config = dict(
    experts_per_token=3,
    d_expert=48,
    balance_bias=False,
    norm_eps=1e-05,
    batch_tokens=32768,
    max_steps=7322,
)
Below are experts of layer 15 (counted from 0) of a mixture-of-experts language model. Rows are named router (the router's row for the expert), gate (a neuron's input weights, with its number), up (a neuron's input weights, with its number), down (a neuron's output weights, with its number) and show model dimensions 0-127. Each number is 200 + 30 x the weight over its row's rms, rounded and kept within 0 to 999.
Before each expert's rows: "mostly gets" lists some tokens that are sent to it at least half of the time. This comes from a sample of Wikipedia text that the model never trained on.

# expert 16
mostly gets: "ung", "ui", "iang", "berg", "ensis", "ée"
router,235,189,244,225,186,176,217,140,226,240,224,213,222,155,224,226,274,218,216,206,173,207,181,158,108,203,275,211,209,195,204,206,161,123,187,192,214,223,216,215,191,201,182,194,236,177,195,203,179,180,167,222,213,146,242,191,199,225,241,236,186,210,184,237,165,165,199,246,171,228,215,240,243,200,275,222,195,216,197,206,159,210,169,205,110,162,247,165,226,178,246,211,239,244,165,164,259,215,207,201,182,204,208,216,213,192,189,180,205,220,231,196,202,213,179,230,216,208,206,207,209,203,214,221,218,235,197,194
gate0,213,184,236,241,152,210,203,157,203,236,199,185,182,205,211,174,187,197,174,181,199,174,166,194,212,183,197,188,133,185,205,202,156,148,193,191,217,225,204,222,190,155,260,185,135,172,168,205,131,229,136,142,175,180,184,172,213,191,215,203,142,202,153,178,175,222,254,244,202,261,205,239,228,167,204,191,220,250,160,152,225,126,214,151,224,166,174,177,187,192,195,191,222,237,165,217,219,230,202,195,175,151,156,206,184,169,185,234,219,205,195,165,199,224,249,228,192,221,201,188,182,178,236,212,181,218,191,258
up0,163,244,251,186,157,157,130,205,176,199,161,191,212,182,148,176,222,195,137,182,173,223,192,199,211,232,195,218,196,164,217,205,251,198,182,172,208,223,211,237,199,193,211,221,150,165,191,190,192,245,210,156,165,206,167,202,221,186,263,192,179,187,158,217,203,182,235,172,215,222,232,243,211,169,242,185,216,162,178,196,159,177,215,178,195,195,194,178,205,176,181,184,193,244,138,201,188,231,216,208,175,182,167,238,153,209,223,215,194,228,182,210,166,253,204,260,248,193,192,233,198,221,189,266,199,299,224,262
down0,202,273,192,195,209,185,163,208,230,193,214,168,166,198,148,196,130,204,192,206,182,199,167,161,229,175,182,154,240,181,210,198,210,164,214,157,201,197,211,185,180,224,169,171,218,201,137,242,224,166,230,165,200,178,224,149,177,175,200,173,188,185,176,156,197,178,256,211,193,157,169,214,238,207,191,202,133,175,215,194,250,146,188,224,235,211,139,176,199,217,181,183,189,206,177,242,252,240,184,204,178,198,220,191,205,155,178,279,221,197,231,151,221,178,219,199,190,129,266,254,238,180,208,207,219,191,194,206

# expert 21
mostly gets: "ā", "ø", "ö", "ō", "ä", "č"
router,221,212,225,227,210,165,176,141,224,210,197,170,216,168,218,217,214,214,183,229,208,225,212,167,147,203,218,234,224,215,172,226,155,146,252,156,207,223,168,170,208,208,192,199,172,162,178,218,219,187,218,250,228,176,225,214,180,226,257,202,197,223,124,227,190,189,217,230,189,208,190,238,220,156,224,195,201,249,211,201,149,169,187,211,152,167,232,174,198,219,263,261,221,187,220,190,235,172,177,166,234,217,249,164,266,198,183,140,218,260,255,197,190,218,165,228,232,234,228,257,208,237,188,204,229,211,181,207
gate0,242,223,205,205,224,211,224,210,191,197,181,197,185,189,209,184,236,171,124,223,179,210,227,245,192,215,182,185,167,246,197,199,192,211,227,252,186,163,200,183,238,193,163,196,209,147,220,213,255,165,172,221,152,261,167,214,175,254,252,181,227,219,188,245,162,180,207,183,220,257,189,206,207,209,219,205,197,189,225,136,160,161,191,182,208,152,238,202,208,238,223,171,193,152,201,183,205,144,162,221,179,167,197,156,175,205,210,193,220,198,162,250,218,130,205,197,144,258,203,174,169,218,203,187,197,176,169,117
up0,157,206,197,220,167,198,277,197,249,136,224,223,197,230,196,187,154,216,218,159,241,196,181,173,234,255,188,219,206,236,155,224,240,251,192,217,220,224,206,190,217,197,181,164,285,213,183,128,160,220,207,159,250,190,173,170,196,150,198,248,146,198,205,165,169,224,170,167,235,201,192,183,193,214,206,212,192,235,203,170,166,204,211,179,177,194,181,234,216,188,191,237,179,232,246,192,146,213,247,225,182,217,223,300,220,231,198,205,208,208,196,157,212,197,240,216,207,226,203,178,222,204,229,209,189,225,207,234
down0,237,191,250,166,213,198,200,209,241,172,241,215,227,162,173,235,215,179,164,231,188,175,229,194,167,212,197,187,175,198,191,213,245,213,173,207,147,198,221,262,205,177,218,175,198,214,208,149,209,157,191,167,163,169,155,198,217,150,237,152,167,222,175,177,106,241,212,236,203,213,240,222,201,162,186,183,172,194,199,231,207,184,193,209,190,121,200,193,162,163,179,223,208,230,253,164,198,168,199,219,207,147,189,187,184,211,210,144,211,238,201,218,217,239,134,213,185,218,225,224,147,145,238,168,173,200,150,188

# expert 12
mostly gets: " Sh", " Y", " J", "iy", " Hong", " K"
router,197,200,218,214,219,197,155,192,191,168,229,196,230,151,197,205,217,217,204,284,203,243,227,219,176,215,235,234,234,242,186,227,229,133,208,212,217,243,115,222,192,222,185,196,177,171,184,219,205,174,244,193,215,137,209,203,206,210,214,224,191,249,158,216,184,213,198,210,191,209,187,278,219,165,236,162,180,172,209,190,185,180,191,237,191,204,245,150,204,227,244,257,204,198,231,212,271,184,190,160,198,217,226,196,223,216,199,176,179,282,201,209,155,179,188,243,237,216,205,231,212,245,172,180,155,238,174,232
gate0,145,188,168,178,205,194,209,193,131,197,226,191,227,254,194,199,211,216,161,188,170,249,224,191,199,226,236,210,191,218,187,242,196,239,174,133,157,189,156,152,182,203,190,205,253,201,221,215,125,213,196,141,195,246,188,238,172,177,253,239,204,218,190,176,172,224,186,135,269,166,195,214,194,193,206,250,195,181,225,160,212,213,153,184,213,203,201,176,254,161,181,181,216,215,204,221,170,247,157,204,183,189,243,248,163,243,213,210,183,225,190,203,205,268,212,165,194,188,257,201,178,187,207,222,232,232,211,179
up0,228,246,217,205,193,217,150,162,230,205,217,228,155,251,206,180,169,205,222,151,172,170,171,182,158,190,211,143,210,233,168,180,202,216,154,212,205,176,256,226,184,263,231,171,205,241,252,161,195,168,188,205,187,210,178,216,150,215,177,176,179,181,235,170,245,216,210,198,197,184,195,193,234,203,216,183,241,226,237,175,278,190,240,185,201,214,223,231,144,222,182,186,195,274,201,239,218,210,201,188,241,162,184,232,202,202,251,237,166,178,197,214,220,209,230,209,99,163,161,191,210,219,204,190,207,188,213,152
down0,230,239,191,246,213,192,216,184,217,162,194,240,228,246,270,164,259,192,159,185,195,222,244,171,134,199,231,194,192,199,207,226,160,200,174,221,202,205,192,139,168,148,175,168,211,236,213,212,196,207,189,212,250,179,183,203,196,182,214,205,220,228,251,227,202,204,258,244,218,232,206,146,126,238,193,221,200,231,216,174,162,188,187,170,210,184,184,182,199,212,268,163,255,207,233,184,247,206,236,205,142,234,191,223,231,193,166,223,155,204,197,142,193,176,197,220,214,204,193,194,217,186,204,186,146,162,262,200